config.yaml
n_layer: 8
d_model: 192
n_experts: 32
experts_per_token: 2
d_expert: 352
d_shared_expert: 0
activation: "squared_relu"
moe_layers: [0, 1, 2, 3, 4, 5, 6, 7]
router_score: "softmax"
normalize_top_k: true
routed_scale: 1.41
balance_loss: 0.0145
balance_bias: false
router_z_loss: 0.001
init_std_router: 0.0279
lr_router: 0.000825
vocab_size: 16454
norm: "layernorm"
norm_eps: 1e-05
tie_embeddings: false
optimizer: "soap_variant"
lr: 0.00436
beta1: 0.95
beta2: 0.95
batch_tokens: [32768, 65536, 98304]
seq_len: 512
train_tokens: 390200000
steps: 5961
dataset: "wikipedia_en"
Below are experts of layer 2 (counted from 0) of a mixture-of-experts language model. Rows are named router (the router's row for the expert), up (a neuron's input weights, with its number) and show model dimensions 0-191. Each number is 500 + 40 x the weight over its row's rms, rounded and kept within 0 to 999. Numbers have three digits each.
After each expert's rows: "comes after" lists some tokens at least twice as common just before its tokens as in all text. This comes from a sample of Wikipedia text that the model never trained on. Tokens count by the router's weight.

# expert 3
router:465488551449475522527521552408497543507455443559518539521527421523497548516523524451448497505433435510440492505505417474466587481515399517511443477588503469395444476474489513462475511545409543394513431542542491486529538406444510491519551485484525503521544535512525489501487511504522467495562504526502631530500450437527546512546481470539474506476555523493460491481496487551498504492489476525470545448562480431493531573508553507489542493517467477508465488501471514511463444543518548523462446499478514457484470475508508538534541570517536435509516553494507394509455494538513498489
up19:536553519521533468532552474531442551473499562505524460556603455520398471492488410422557518560503476526548498494482551515494511403456489525463486376416471534501465499577507511494497507506419494526480471587486512474637498477503530487508447500518520501570501475535519518508465497469450461458559516482426472480476509502507487467516491477519507532521541535470535514457441485552558496521497510478463497494593512516477461549445483477507495519495538521525477524521536566467589479517510565476446569485564494450531503472470506545552489556535469570492522447483548457538479543521458492471
up20:514540527506595502477486524493496548504513535546514583545565434502429539529470493482449495531487451451525464453583486432516549465579515481508453466497539529544507453500537473507471502440472592489431453503469496525487503466443467465468451507498578489513471513525471392467504547546499525544488499478442501449493526483500524532475541548476450510399486482502462527513464585560448503535499484430610571527505472546466468523542468472526444494496466481492510540592498500521473444504505497451536462491461494513432433541503563478523525462508536494542491525412481496418471524480544570558
up21:465567479491447465411504525484529496488522499484532546433509455489427515493542453493440487450531491413553496480477490489564554465498419433557525415528491484567516505456524483450453513492600483457488522489521573405546511519501515459504459469516417482522495522527500472523500519444445518467550475604542491535519509475547457491470538476477437505471470520483513520539510485483514416478521488425539523517561474537518566417528507579431561596515565542494489522598405502468485477534529499526477491511528500508489461478501466476493511473444519517476497484493477527488446560494569551465
up22:472531531546513472477509473489569432534520504555479479519489493535518470475543565467525548454551449516604558472488491463495544426546497520505512493503501461500491525499490399480470525454497503574543547425493497501553557510490516524478510515531487517458486536500491542583419475536481429514545462465472526514529502501376522459449515522505442541550500537463521562539456508492456565529518497504455484585501386523480438468516536487486509535556430472506479495465508528535510574487460489502479436424508511467479479481519488417486435590491528538444507454471594513412455548455518500499
up23:449401600479538500514463504477513482495527514456434523485556611449494541495472497498506437576521576422477470539550490438463486527457550497553482526538499534505536485538529495511493497486523556488494482508530546440539543512544526451517533574427491572516479495499513524543490496591514418447503537510524453563497493516452460509545489446503517483490516460540506505482457431519478476499458491532530450478436507471507452419454516444538421451525477446499528544492515499482448464445533546442429465583517403512508476541465487546544452525449515496542560554447473565540514469523473535496
up24:481450516491559516423545513523537524539516500497506502465447475442510496507513510440478496602557419534535512476488568500585476497584496531628463543432521460502477502455504444490469464463518501492505501569590490507431478516476465502510552426437478580524466546492437497485575494482489467451540488489486485478471448491513498517545530518495614516440454501571485516480497566475527567537484462489478509556528430487481470481522506506443454434543528498496558463522452470514555468496500516515439521572515458483458526497486470498487532512563511419460517433491557533549422527520444528525
up25:478480496545551521460505558448531513480463570514505451568478527501576507483524562469516498418475556519550577567513566463495591489496458464496525515544506539549528496521527500494482527539504504536497423509548513456504522445547511534456504449442418544443478508503439520513537543548498452474490496481535517380476506471492520459494498463436473517511474507515572500531511526475518452442531557517482543465572459438500584537471493481542525469523513508506493524448481519472517550537498523558504528482413424518501481459568462479485452543518471535405483336497519471500454510476530445514
up26:517500488526562561568460507449579532487560432540471506582540491523516567467435501452520541503506352475485462566448517512499486529463436485517429488535507442478461516536519482545480525469504506499429498519534460485454592461445519541532454505490524486467524490558527498446478514470478492503508459500534463542510524491555535407483593528567535498529512493461481469468464522546506448479564482493456558528524450530456497483522483481430484505459511462502533448542470434486454578555564505490485564481512483485534522527482505489452511533483379483547630516482539513536512529486495490515
up27:544500493480500523561565487474483458451449512559505489510468562523543463469510493431500475501467501531524526568452520442511502547455565523415497507493420504517490507572477552503520528470483507574394465474498471513514548548436490497557527445480551374466536470458502522485521495540509495440506512462438491484476466552449534501513487511508501568560483477413497519468492434404538527498541521499482596430528429474478535450478504485523492514461503457479505459501563465579443545540476572525501510477455440528515564513578519525486466489499452513485476557447503462525438482525570522419
up28:507509517514485526485504455461447505510498541509496515498575497487458565505512485569498499594504460544497536519435556509503486501457506474513529501533512456597484505559529519492439413504458517443548477465489532519480528490485495468490537494489400530465578478540450424431476448451571536507476507414486485516557474460455464463465538414546520483539490441488496535576511502558462529433508536465531563386490464493477516482500599459549468500452486444443446523532513499450542514565478525527565457546487502499529481462490528520482495476481558572568565437499524461522485419529508439496
up29:478510545573503602552526510447454548467486482533466500546493499533566568467465485497499468520482493522498501552456521484543542456547581473529475524505462457523538436455540466481548481535524566562494520579531537475513509546564580502455509514454540497452506582543395497477491591540551461464530462469489579513465408502512565548513420486521561496495463504512441537400569490474523488447511436490523480549581457498473524464457462531494535521507515481538465515552484522530431515454507513549436478507530500407532509465497474477505462461509524482493549494468519520512548473432458478498
comes after: "\n", " |", ")", " |  |", "| ", "=="

# expert 6
router:513492503473579553467493575406468528474540445495477533489582457581496521473491513453507504443419468550524542603543477467473490474481488473487564490599485485426481479465485482522551447493507556502488492508506485512508557460516526484518506493520446470515513469570517523498530643439518486536503475484457503505386465452564503453510471500535473485481530509599587470525476497532527574509519615462499528527495400449516541428558540496479546505461476454517499433515459533460466465499517540489535486508467513479519463567475538516503459520492514500495451546510489455494505456515467527523
up12:534509465462488526535509444444448435552517535504551511465509606518515532448490471540520521615510439566486544524522465560488537561466482477533485503444504470476501458459467450491461484446476437526537515533530469428511464521489505498538443513491460545543502487513510546481498589547563438433540540481555514458487512487483543548482497444505416481498503468544442467491426618524498506470470547484598505534458477460489492618431505493505503551434551490515483485443428505510496451562487523464458496472438521563483507520469473472499544561505522547493511509485476527525510451439455515559
up13:518448505484532562496495512536457525452551451584489488548532553496506510469460500476514474600546446507465510565377518518553496547466567489489553424506519493506455552470455529472514515512493470460542549536518509515523590506434474461446474545461455533528396538498498467523464582527575517513462434509507466547406441508469472442526554509507460495442509511519490458477488474499560537519529489420505432523505513529552533466480523477555456507469505456488455503533499558496471451467456554449545517448482538512447571522470525501541461435537506540462529469529528398538450508501551517510
up14:494437513486490489485471465558538580439499477486521457475491511515444456532417519424530541543410508447498458458495497516454480515468446477458531513549463508430517492491595509458445468490459516508440497508461452495443508527544491443507460515472455496533497492520521563505588533467474514452542492488496567508498487539513442519522563511517471517499608457523524527569544493476513498461535518490561485585525415546493563503559418541509594444456510405461476458521497466510490520497488455475474482484442539558491417474466571489480444468574446486480492501577515501485555463534441501508
up15:508511508495493476518510518519512495438549516506522541497569507548554519553469555500501456504525509527478482544478409502445452542478549468500545527492516499480454475548483448456457499519498530543541490561544552516503494512440557504480434457436508540470496557585471552485485491552501494472423475531533488539551494420484443429512494455612485479516540517432493501496489423499582589453497514472481451494527482489557525444439576544464496597526462451510511543450476464460491439522457426557514488457483475537500493472481567473440460520442503536552586586509473527493511473537439433525
up16:511486535439504533483479473500495510473538565537512447401483489534475485469494477498497459481495517512521534539470561491563534576463513448507493516529494541443492475439425392469478452541432506434525497456451524588486510520581526480462555529489501550525438444508489449435497526445533478477497578461577593499454429443494541435417498429529482510510474500558504515426526529543464495513523458511503471491457547421464557503476501524522454493448509486525496524529516434518476502465461489485535616506454485517450551453528483510550442516523446528495559483524504463484501530544419449530
up17:477540506536501585480424527511484427469507511482511470480504528459440476483513490498490516545480448580450550512479497485499555482499524516542531560509543511535527455535512510460504449486491509486567474507511510496499519611464473546469483436467543461436548491440467516558495532501501471539520416430551514513472503474453522481513502501572555437509550469476526400461497484480585478454547539483503432540458474484548415521459489479533438543573446521491543501565482530509516406496522562530486487440428466450463554467474383500471508501463463513586435455488531545533448533474499555515
up18:502496483537462497514598541512498489482502469573518472523533489539519503505452544456454440498488431518529515538471538525442526432493479499475484461572458542484561496460435472499547547496496557563520549508493502551495548474400493543491534557536499432505435545536590486498531519536453478526531451450494464544526523457595467492486492497452550495511541530534496386466504501573495544453456528493514488495500492491484518466578615505514467529437565490532492475462577547500510585458460468476489440488535454487520436437577505469495436475496518574421543539533459488492484456478512488530
up19:528510504488484547450487453512497458537463499555597543526532612516388505540499491466486518444410486462518528498476486509488503530518523427510493446482439530565503537574473461475494483563535552505424422522492551560455448556536539494488512489527549515468500520537533533520418446475469509390476501494471459513534509474468554551487512509578496507529539559516437520484556474500537485481497581500463499456466487474561508550507465465460478448465512443501488505479457558441446461463486479510440492454416496451504487530424504456470468429481473507425465459505481449529466470543497468430
up20:457484455518522527484526498505523504514514520526589498510605500481454479520510522522477505495432442569488510498509461467468474528494510585454530532601462509579458547555513583454470417459492468541544545572557519460515538512562508524529515466493483494517538513539516530437448498482516512501511424470458472500516516565479444500454519525573555464494491498467551462500432459509499482473445495539513504456489408513529485522486513478466428473537502558522486558485431576518534418538541496490414531545470504425505440542500554537508497567538554533527457533529494513534405522459522400482
up21:444502492474454409430475555631508550508470496510480471526516537473452414558616524431503579484511504513492534505507549402515478476500524476450538522527490461447472512489516457584481507412475490517449492490522456528545551543453458519508543525513523499475441429475530458495516545504456539510511517533479543510494452515529484404491469476498444509519538527524541439500528510518517532476583531453504471507538530463493473473447443496519576529476478562476449484500583542546505431456562549455498490542518513553452496486491478570487472498428430496431456532487483499527567534519525487466
up22:545509527480502577501518432435497516570508436478526459510462463552599518540455498427589464518577520424497533481497553449514535535491528529478452479542486498467445536433492484437560476480458486520573553508539511511531505459429566496476513483453464491439518502487488488423423475479551562468537472502496546509449537504507494504567510515498520527518436484493468548550571519505426505479528512553479558560475469471448516471526505464520484474488475498490460437426490543507537554543477485439440523615497512543514493552480539473458435423496472472456527470544522491483507468463429440441
comes after: "1", "2", "–", "| ", " | ", " ("

# expert 30
router:446512547484525558472503552464426501568549457486474554482492426496589563506506450519584524462477474474471504545491524474521478489507436460513411491579451552495460485500559553524492544495472489504541503522533588536499519484468498509500520496477442519535543493506475521519495607505495506509473415519499500495466360509525515526500471470516525472511559533392547483479486510490484464503523513479596494490494461532484497497424490573513596488455474444534467500575478523485472477520582546526506407508430488474527508537510504486460444501522541496486427460504512472526594461520516516420
up19:481494515436530515514469513437485482423545478522463460526453481522497448538551486540484551481516435515570506503441562517495476538470546550548478507490478569491466509462509544492475508512475534448504400530487484529509495540470452525573490573554453415544542478522564511486444449448536448468565493532507562541501404526525585520451469453538585447522485450517538520564490551463518537445507521540526458538476550454516491516502504484456456486520486490392452494522548535530489489581463488483522406547493463503481479447428522513517463437511472413487539533453528519464475523562528471454
up20:499519523466521519556543513467521482555489507456498501528482508486470595460535504551511461480528499528511527491448521502496498471464502527416464493554500546568480504537479558521414509445489559544490437509541445488459541477422546481542424547567521532571490526560553553544473498453548429469458534579455519542468421478490547453505457511493523515531484535435451532483456505473561506574479444501475463430476532576470578537495506447510488518439476499481489481520533423540474418468503474464583488484527485466493521501463527509539569512568472462510518524446545421496390565496519500479
up21:508555428527499533500486487484477493492480496447596574512527502500429546496480527605494490504514534554495517450563470520471490415495560583535529486501523510516489598524506552446414537532499512499473453549513489499514523451566531557560487507562416463512521465546552424514521465551553563489465511512562541444523389470504458513454465427525505487478477538466505485493479512511513528486534544583494487513519541478466546485531522456533567500436554412449474502443563516514530460539527530523473504537508524514473543569534446564479547493495547496466495462507454436429517498468555484497
up22:515545490382532551500511454508549541475563538472478454577492461501523473538496524509513510501476480492526539495479540463488571497458492466521485544498443508477412478429484496505542507529490628599520507519498509530531524466467559497536510571542468535513494442432525504560497442447449491568514462469503375506439492506528521489431510489436533496532497462448505468517449572510519507517462542444532546439521460492563578564551492415480502447525516505508474548490510444493499518449506492511490406552512506532466515534547476509466517495557499448495449452481523432450500571490570491467
up23:459463546531535541553521537433442440490555486543588486463457507551537547459555516482508524465581457443482549497460505571497498502557439494523457493519524516501479484480456511478501445414518472456539551503490583537535570460423513530423478478461488454525504483472483519522516583530551460511516509460483507418541507510518527538456504500457485521510552496458502493396493545462533465480502572526534582511494577533483501480472412576399568511512457505535533497437493532514483507473504526557511516505516546482576506523512459473530413466503524434451425484502498521492459441502513431510
up24:498459503477462491489512453472397514487512580479467497433454482478527546579481475493530519484509536559542502461498465473516517531403458526554475500435391525509525526477535512466552544573480510540520485551451464551583493568491473399492552487520525512504508487457473496406566518467560534482451416491508565460491487519520406526434522488516533502490492608507454545525514521458459515521499530443526491475461506594503509551504491498530454510500530489488502490502446500501519458515464581524428540508491510537447442507488493542503507444494494538543578519471478614564484467533472535484
up25:521585555488514609514476520514551487501475525522540517461435499528500475518474452464523508484477457508457492574470510515486552448545570529456455478489444582457603541474487483462432546510500491557500500450518462451530569488466454532398466472521519515511547462489433442555463491524544440538536495554452494577503417539516462532478570485474484498521482497506494491519558454480475507496582478531443512586533478560529520487506493482493555551413411475474481452557540481481496453497544417498472511496458522415522491515510500493497481551468555478475500531487515464454485543438549464432
up26:485503461487542503490493531517464505496515507597486463523486536485540486476555488518496443553473415439560457518481464517529465519501504513519476474515502486510459508499441518465471527517462518574484514606529505496534545454434484419444500597442519481525447507500481534483462486486500512428495384494460500505443500540429455525510541470477548473517511564508495497477517436590548461462537529462506552518458504553463558433453477439591515551489491537539508492486555521467498474561503487453498504511476446538461551570492469496534478506510504580605519397508591531541510474581503552473
up27:522475536517526552531493430401436502565520531509503483507525545485457474469522520513516547442474506496540456532476482572502533572541524470494472518507434508526464431521510541534478470524484508419527505483435569475525515466519469514531517551438489440517399493457486454544512491442474457503535475514484505555538549455474507452574433430516522448527582408410495581486464517488433504513505543526511454500466502477453505456507518525516506539470516552424522549465458448528490427512509525569521504527499458519513505572543520486531468576477536485548430476494500463463435430620518487499
up28:465543579487483459493475541454481510472586478510504527507473466504532520582483522502503524569510548497534510420434451540521524521457505510481496467515479478509524540446514484507567432491533488531427534513498502489455487436503540472452540544533419509527474488557491588472585455441507479488527484551534469498460454528509494567462473512459545445418504481450539429486516464528494448506468512505468479447571493535522431511567419568596498531485404528461552529522460520545512487579534485512469570543423455455437480547476533553496496525451480514517534533487471560472521539467465466421
up29:498519478463488497524464506502515577538507457466448495491456503425504480478480500554506506479479499480453518488545510466523460528436523465507536466542427522466512605473469489511528508570441545480502504452494458559547515492505507447496559490575485435534561477477393520495507577517455506460478570509462522505537454576457489540475481503543494468520536554474519562482550525491427589468491504458488532395461492591505536456465526530477447542489527468502357525530472457492501438455509492538428551460434559436513506551486549508504448450520544495510555485536538454457478483431515501476
comes after: "\n", "\n\n", "-", "|", "==", ")"

# expert 26
router:526493514498551469490474441486475463518530489540521519522522475535539540466492494465614509485491461636426510506556455462442497454459471519443536488495513485538426519492523405500486457565507524505405491543516479558523496537530417450489531515444549528516489517466528474521587480444442476565559399494454542453520465524571471498522477474515511486554525557470527499460483479523539579504480518489539528425500417455468484470571519515495495540531425474480460466491482508487466444565489518517536446519393475487499480581497468565534514523524534585496473511491510535525534503504480521461
up12:539530490470515519581472476485510479488546460493479509503443437474567517467400494466544520507509497476490457503525551469510556456554528561551489560500463508486446488503526488512478495552596445461466556541513503465568514452494523508476488499459498469629502446535496439448618496465474562547517496460465468472507479535557492539540464436495520509483521543459495484571498522508519530524490516534531457476590512451508431519572566577485522448485480504480503543479454505465568564498515548513591472527389480552498520521441515498497536490511509462526525446473570493457541526522427429491
up13:470478511449491468474475425456503509480508507571533579507522462491531520504533469439523455404543479453486473499510476507525492517514492487510458487539490448472488489487556465544490502581498509558522605491540520459494519523550478474503459495429531553457583493420511468492495470477466421438480441547549494478416397531469543505521498513517574525477493556458551488442565622464484508449516496528508524469509566461462455518531461505517557448482516489442499443527523454407467465549446458549472511587531485529475527516495512547504484492529515478493478529514595524527597509508424504504
up14:437450497513486525499454522491481540500507508507493508458487430490546509529494472509558433490512462491567538572519454426467539546497496464514570447447513497571508537446455541501549511496542528467510530481538482523492477554479448527484524461500508559551489499501435438491544437555482522474491484472483596479506473461513556477407492487515538525498457504497498626520510516495477458407455594520528510540520471507479515488464481546554443463541593522461474562551441497417432469539506502506506445506488480429517506588418458501491550499451512541565439495533552417507557545516472512535
up15:518473544558503578531462503510484483506467443475524547513476541453507502499488518484467515499467453486495453572475454496490565541472557534523554434556514534496513556577501463517403552551531486564515460477474466460499464604506437510482511521502450486563556482579458449563489449508511548520578498513481483516457514434464471461517500494485551513526518518476445494474535463509505529518443518578586485492505464508551488428471461555492486460445473542552435477504473369455503534506569594501451515490497555477489540547469456432485521444515511534544480495545458545527512540470509429431
up16:522575475498581533457564446521508462498418528543424425511537512499532493511557469436531448502513466509425491458551473411494544459472529382548536527446488520537436547503509468492512501542515460546543557484463505503534466518568475529532514457419509551530510482489534492461454498526509528508501441540487456531503479510522473474515550526539447493487494541471501518466523576487595569490458515524559512497477381491497528456537551499478520527531427517426453517474486469510479465501475535515481486507487490513406470568528482554481483460528591600525475529459564486519520541512510567481
up17:486481378552449465501534472508511510538478483494454571482479511508422547517539533476455489504559474551549484611537491498405479495534425458449432536430458539550480493494497436463418495530479475484482530487444481510488503525475446463490461475496516465550493489519398518434556454474547490444506445438496505469464470553500575508516526494590486508532559522521501462526524565514466562489491575491535522519464486559485468491441508513521508499486483520427514493424519470550498427527499555436474453501463485540443477555522488572543481575536509512527550500528527473536536512501520597482
up18:584539502457532505522538494592488450459500503550566535521498480566555434511470440477564486523447469505475552478503616547556497470466500495464503463489505611480469436507480461528454515562455499505480472542529528522480513532535506453501482503505524524471480524487475457515544456458511437462546441555527460502518461545495500468548427498514479447436517515542575532508407512485522570481512471551502464486491463527511513555497510434485474526482468540533508464550501441526454503597565470528553492572478538483447406453517502534558424517514565483444497461554455443542493505561491560515
up19:465465497553534498447532500473496431533537473489490477496580451452499475535444514482547482516458582473475501470471504526484502510481471523476511504438440526550491472537409518440585522477401556514514529548522435425543503548520453542530494518520477504556501554549511504480482404430506530494529514548520526443474448508491487561551510516563467494612419492506501450529437478508494447480463479468592511496471537459428496564490449554566512480543469550500537502452560523476484463525437533471454537558506472419470531588554453470523460535521535512529500465495571508534472534523464506516
up20:467499540484552551530492478510490562527491392507499497509470489540616568559513504467504484415575509488527487575565479466481485473454520586513550439510520444552505477511469508451464510571471436539487478497495498463512448518483502528489449492464474475606452552519412533463472402486501498525502482559474528523478533541544483464466491568485560489498441501462526483492546481510514528512464490499484509507500493535530521497518507437530505512508466557381497468506534469456463509601490489553526406511469442534529533562508510486491447483434536525531464549551490475564566495518511396521
up21:453588546551482486536476521564486406527499448562530497498531510480468578475496524476489469479531526507523504473544527546513549502560471394523548503481490542546501537589536478564490505517457506526491458535494564476472531506554483509538489489500456475567517508478516514497544481481473548423488459401561478477443553452552487494490470520474456441509466430495516409519449494486540459538499546473522488465505531440513561558416468475488504539391534524527465446523523434451456533539499501482505502521468522399537492411500493493508443473493485430500432578551468528504559532456538527517
up22:502452532465430462563492520563544445540474585514513523439507527476526571514466456465504529521495526539489460447548461475427560493530468473445531519519466512520476482416479465459468410537500526482557475526472559511548521565464516473458447509514457458473521582449525482492542519477475515522632491528509497476491464513505515471503386545503444523518516524512503423407439486488491512483481456555538433435506534499454485491491466479492441501556537508495515526508486473428584533469549487472493474551504557497511415525547495558479471541530557536533523416444540483557530517546496540449
comes after: ".", " | ", "–", ",", " ", ":"

# expert 13
router:489505563503482510520505438476537496531508418498517536479564538571508559488468536490469494489484504596487510492507476463489477448503519559437495508528452521506503547461484470499399514522414567377427458531481471555482542459478503441489544476521574526557478465519559516531537490496476541495486449539537548500485353463551399536506477415510480512522529483508473553472502494492536558526528580536525523412522456449587436460531486509492509520503467512514463492518469510408509505489474472516484510559447471502505502472528466530504485472532489427484461556509447535521555463548494509438
up12:536534501526565528575531488542484555478519479498535509483569504473501560473477502590528545525423475462461452511465556509446531477541461536477496485515485505522449485419430519519466469488425509503520575537546475555510491564577449542511472494508568473571469514548527476532478500470540460491472521454524473498509484495524498490538523460555533528506546567486449518485520490528572493487502473470484469496541469507448508440537511466412516412480494473480470522499498562492556510510460503545533499516497544479437543455443617562584613560494544567519415593512508493485438471555499472487
up13:560524551477469512551491523477480455493444484509476519574483454545517543548532521505439471574422456492481567506467446521524458545489459469427542537476515576534498535508501515468435563485527473524461531451512506462454469488475530451470564569446557496530513524506489527555500536518529539491386420581509553475535401539514467521464503510499465532510464601510462513502451454495512446509546557427533511483522548450458544447543527527462492571504457470490483534489500514538498473543520467552481462425510406449528454512444462536439508520519544445454471498451518475557531527558520526466
up14:491518549448477499503508460442492597530508496511494475541466487518526510524509491476518477460498531523437542512463495447510547522544474516537496570542499531448582519495541537467443546501535495529546514453525466504451529527449550512573500488434537573459520469405533500503539494526591463501438424554556509462518390565604408527513537479577504520514496528528529545522462493525461468466511490498481466518523430504534494515491478520392516559394465460472515546462503486493486545524466545549533459457525484409441506415546523465520526488494512512493521486441532581559531478504493488490
up15:525517456575494528518536524387452483421459444478469510414484439519587514477478542529475499517437514481446564553492471508523448495464452525514412570482436516524486514456479469491560517541525488463448543516575547505461528461436530466569535530500512521493478539468490498481508487486435544420483456542582553551528430527551547532484474514505513568541492563516516423529530502473565442473468516484542435400518504538450449434485503540516580442571489494515446473488516492493518448526526458472526489506472463491474563500445497512492469479466474459480525488467502524481460429445524530488
up16:519511537605495561438515486494579534587458490500524482513518613572441519534505525574448465542518502530533480506484492562491527516449542491507476477595463443456541475463494545521515521477459547461429548480585439489458516455544556504568546495422499537518491464527491497524542486465512517525505446457508453482485513512509491506497571521506453483525464552553516531403497531486523535446487530475494448524503507469536458417480528501486434572532524461510453470496508540507493447387498431484522476471443458448490505546560499529464491502449470525506523533451474460521421577517523571503
up17:521444513541520558577465442543427471504492519439549483485540498532523516524469545496556470508527467497485547487490543486535521460486543553510544573432457469549511467497485474484405469466508463501521472472498519497555538534452481535542487445515477526420470535485531560408533419457502454470542520480577481443513612471491532459518540485507481478511506461528445538546523552489521475437504455488472499512568556538504443498503515499515540446561466474434465546540506581514519555528463474501552448607546537462502483461580417480477465449512494470433515441515570489432477447504482491504
up18:523513476501525520475525483431492528585429478515493507507428532503458445467555496478459467499554538521519485558504557557580547502492560500545448516453456467451480520446470505467478488496502502484491518514521488563494470514499465496411530498440482575574538518519453500492550478495494497449562526463493507466496521502508566531510503531483507483491422475526492565501504454490440512510559535550488467554428450485570513454426471476446478565635491515503484570478526473558528447528507501485479542607428468456411508483568496531506511470491539445430570434494503508490496545511491386488
up19:478545530468476506549566529487529513557470431472548541544488552532526484502573545490529496528390434515517523584502496499514487508469520520453498551436486533551438438560506543492487445484501488567552487464459467528434538501458527527477475475500502541435471468527541546544488500480472488494552452544504500469489420505478578440482440575527470434522501477508525475468502468490509492504492509521523424557485459479443537508480417509555474455488475495444544420551506489369529511541527597512470555414430429509514582526485535497468464520498554525490517531476523500531481526573491527467
up20:415490516452510509499499500523476556521515481511459558444434565512538526507491505524541466501476474463461544620522478432540482508527454570521446527467506480527509467478505482533462527501516512520502534521445482494486500444450490519516501536545512445474490423491438563481426481471480509553500497528500422591444495473541537570485475451490483437471534508579512429504563516481516515472477512522429440529464424428497509440487437448513577473516477481568481500537445540449448506468494484409477471465540492539572524502561479496558489469499504505446517524567531433490569545520479522620
up21:539476554527483438507546462534541551598482483516499542479566519463459479481483546474535488477508438462428426526526463477498451490443544504498549523482446533557556508490496462516454503501500528458541446521460508548473521505538540481485563460531448513540456529528547479428491484533506521576567528562452542460462497510562499460430566459560478511499544448428461536488494455457459517512495566476502435454451462566536516477463496499536547497434460543536484437600439483450546544502563492531498433447489421484507501431510584475524516458474515499526532502479447515513507466507601556496
up22:485563574492470489504496529552489520556464459468517550475463430461497497462467465478590529529392512493508536489486517560522517502441474572520418439438456598495542492503558476482447521482443501533535508452462462533515522544471620451480483547463550451523498507508499477511520579424492527488467487523482497470558569518450534554422502485451477499490526522463540476440439461474505527536476475521490420539514507506522512488438482565508542532421481493594512498531448485440450517553516558471537443454476471507570529476482500526562481456517477418534472496492496441455505520486453525537
comes after: " | ", "0", "; ", "1", "3", ") | "

# expert 2
router:500506570505588501454463455470514504566499449526469501517590517547519590501502616444487527479475502551514530532536538510514529444488493477484433490608474526540471525465499500491415529482457577396492458558539485482560487501456478505530497512504496619479470461551507551528495586463488557485484565569483485466449444489510482533502523509528501454496472542414547481497496457508503405528521480428453520533535519431522420452480530490534513552510496465496484447521434506441497471490505512512531492484513508456464477517509492547476494494501529571497605486455431477500469452531457505501
up12:496496542524425472468495476531521488455455457536504550509471526519520511539478510516506462521461539480481511483506515433543480480488468452494516542574566502477532556547576460455537448464510518425529510517489517501531567475440517507492532490505531577478459510456470474571484559499526475400557531567450474509470529527427549475509475455446464458529503519503395511525539430545433502517617471510482484509502477517584452538432459506601437520472523480566541464509571458456529521507515508457470489542547496486448506444489493482449476519459508492558452638451467480515463545532468495475
up13:477549521522539426452502541499574541518455492574523551507466445498510482427538491491513464464468530455564433486530448350561451474520456497517507585472514567530492461553539450534489505519481514480495517553461495463445592479481515444518498461477545569455542509498466532479521538572469498457557459545450491508443526518489487583551481529502445536511478510503519502520440533461535512449501522518497480526512508461511463571462503508522569468454517484531555509503501528559451536532411481579478479516384476525563515529475485493544451409498505470419481524468547472513521502504450469479
up14:514501561489456481517553545503439537474467501424481500499506477485480529518568516520488486468455551547504571569522420502502566551505509464502504510475438560642456479442505517446518477467539450525578524477507387568588521529498506539516537512477504524434526486502546484494479540463512524440476550536552521486532522503518459522477464548581475474492470457498562503468536453447449463569468455564533558515469514462492514567477463553461475442437438483512518487515490526454514507517509537411525508509445455471507499473516452571477465519438484527547443514528456521527527554548416493455
up15:473525455416473516527525463521514466540565416476472525544473464447495509477519463455543500553486446500515471505524468546529503513535523506517471449557464502522475500455457426516488504497515543406516580586565537417484471480506490486527436540471513417550454440547477568546467502507524574522545496477544435473560504501428535441452457514548498472480519464490462537479432434543579483523535565580424476506507484450470489448510484468446463505431620492502470550528509441479502527464499478502506417518460556523511493523464517521410474504509529530506531455476549502489438467514495495515
up16:519462533525554503563478494464522465487454508489566452520513476476491514467544491518512544469440497515439535419539473493474492505542498545483423547525501523483485385559452467502526549434548511631487543451591486521507530450520477560479475505474493548408562445496478464539494520458512498504436488486435491551496473501533424525535455455545510431443571487505482472523490476557483492517463432460509569468529506443529481496462506436509432509518491414462542442504473504486428520520521453531474433478495502484451466508520495531598452505579537505518481586499508532444497506459556489459
up17:483471519475557537504478540504564511501505447506471547548516482558520472511529494457470490536521504475427509470499438500526465457571480515497483502526437495506623518467482476462458501549429463443463492504496471487495506599506501470511567527501479477515564445517446491401337546565517493516459476445506503514518458422535456474526489511511511572550469545499537450501455433449547472494547480456475474443506551500525493515471536471567489476506434498462448553434548534520492503590495527523574456520497502497489489543522564521515576418495496517520569493465526540516500555484526500412
up18:528530512521532463485475407523547529432534492509495447449595513522532485479480485520501502509488459508466518463507507502486523398568533515585495454555490455545493483493537454510514485526519552479487486495577501520606442524481505510458508576505482499463509500520509520448383552435542536518530494545546465518513527484427399519467491476469500494516505489496404453552521554509497503537475553404516576543545405497470462469512514541555519479515467473491462453539482511498502414466509419505561392484482490531471454480450521491537513530532447511565514522482562487455425537498468471497
up19:483465539608508544537506491478533493614461575512496481604544546500512534471580509513506494479532440512432514598551530507567461480531434528520535481515538483499553533527454522545444431496521533459504529578456553513434567522494495499536501533490512532493481489524536505490464448477445519492529520538447553474533503491470423534500506495513529550508493553415540450445481499476494486472459497582413513412569433435520520512446544489509517532487539522560522447543438566493431471475447545516494515459559537504463543501495527492461549526468446499505526427447508549507492501520511505506
up20:501482572492486562494476479537477518560466446465539478494498487548463637568510464499483511473439440523525541460598526424488479503507546532587472479536535558620422470481469491431442500547502484489560543470507441526506508520460497514491530560503485501493481508486517468499522500491499458512492599525494573413557479508469462459472443575466519464467447489499475512448505429519469457487481439542452501479461520525465497579522540455542546472498554518473556505513465536454601491468538535468522506499459528484529537570572491533533533525512517523540475532584492523456461510502478541484
up21:503481503467563467495526514497574517499516545474475466428599477404520562479525556542531502464543524507488449524478528491474562488512429520440507402488507487517493506499519460480560583453545486512506459487519500479500453517487465427520556516518481548473486524473500555516579533506557579525520436435425492493463523464451480450535525473567499467463430437474410535545508553520504527478501491504419450524489540440483488497469546428499548471458473569516485479504480471519532494542475478574477605567447529560491556506435455562459539484468548461520501510478502573490463481520496533444
up22:395502494531392555454531500409474563487484452491577528521536506498576541494448530422532469527457526459456467547500449499489492503472531476502502473414481514419483509575457513404503581515512554494495462524536501486495524487421537511546508504443518581393482513495472521482511613492526482418406521476492519522500558458470475483481426444477494457581491535469489475507530431513543549554460530456543481472481482484520503462477541528537493484500507478534569554487511453467440472456521477495509482442564517533512534486476595506522493504516497489511490539472549487518516454485460519485
comes after: ", ", " in ", " (", "| ", " ", "- "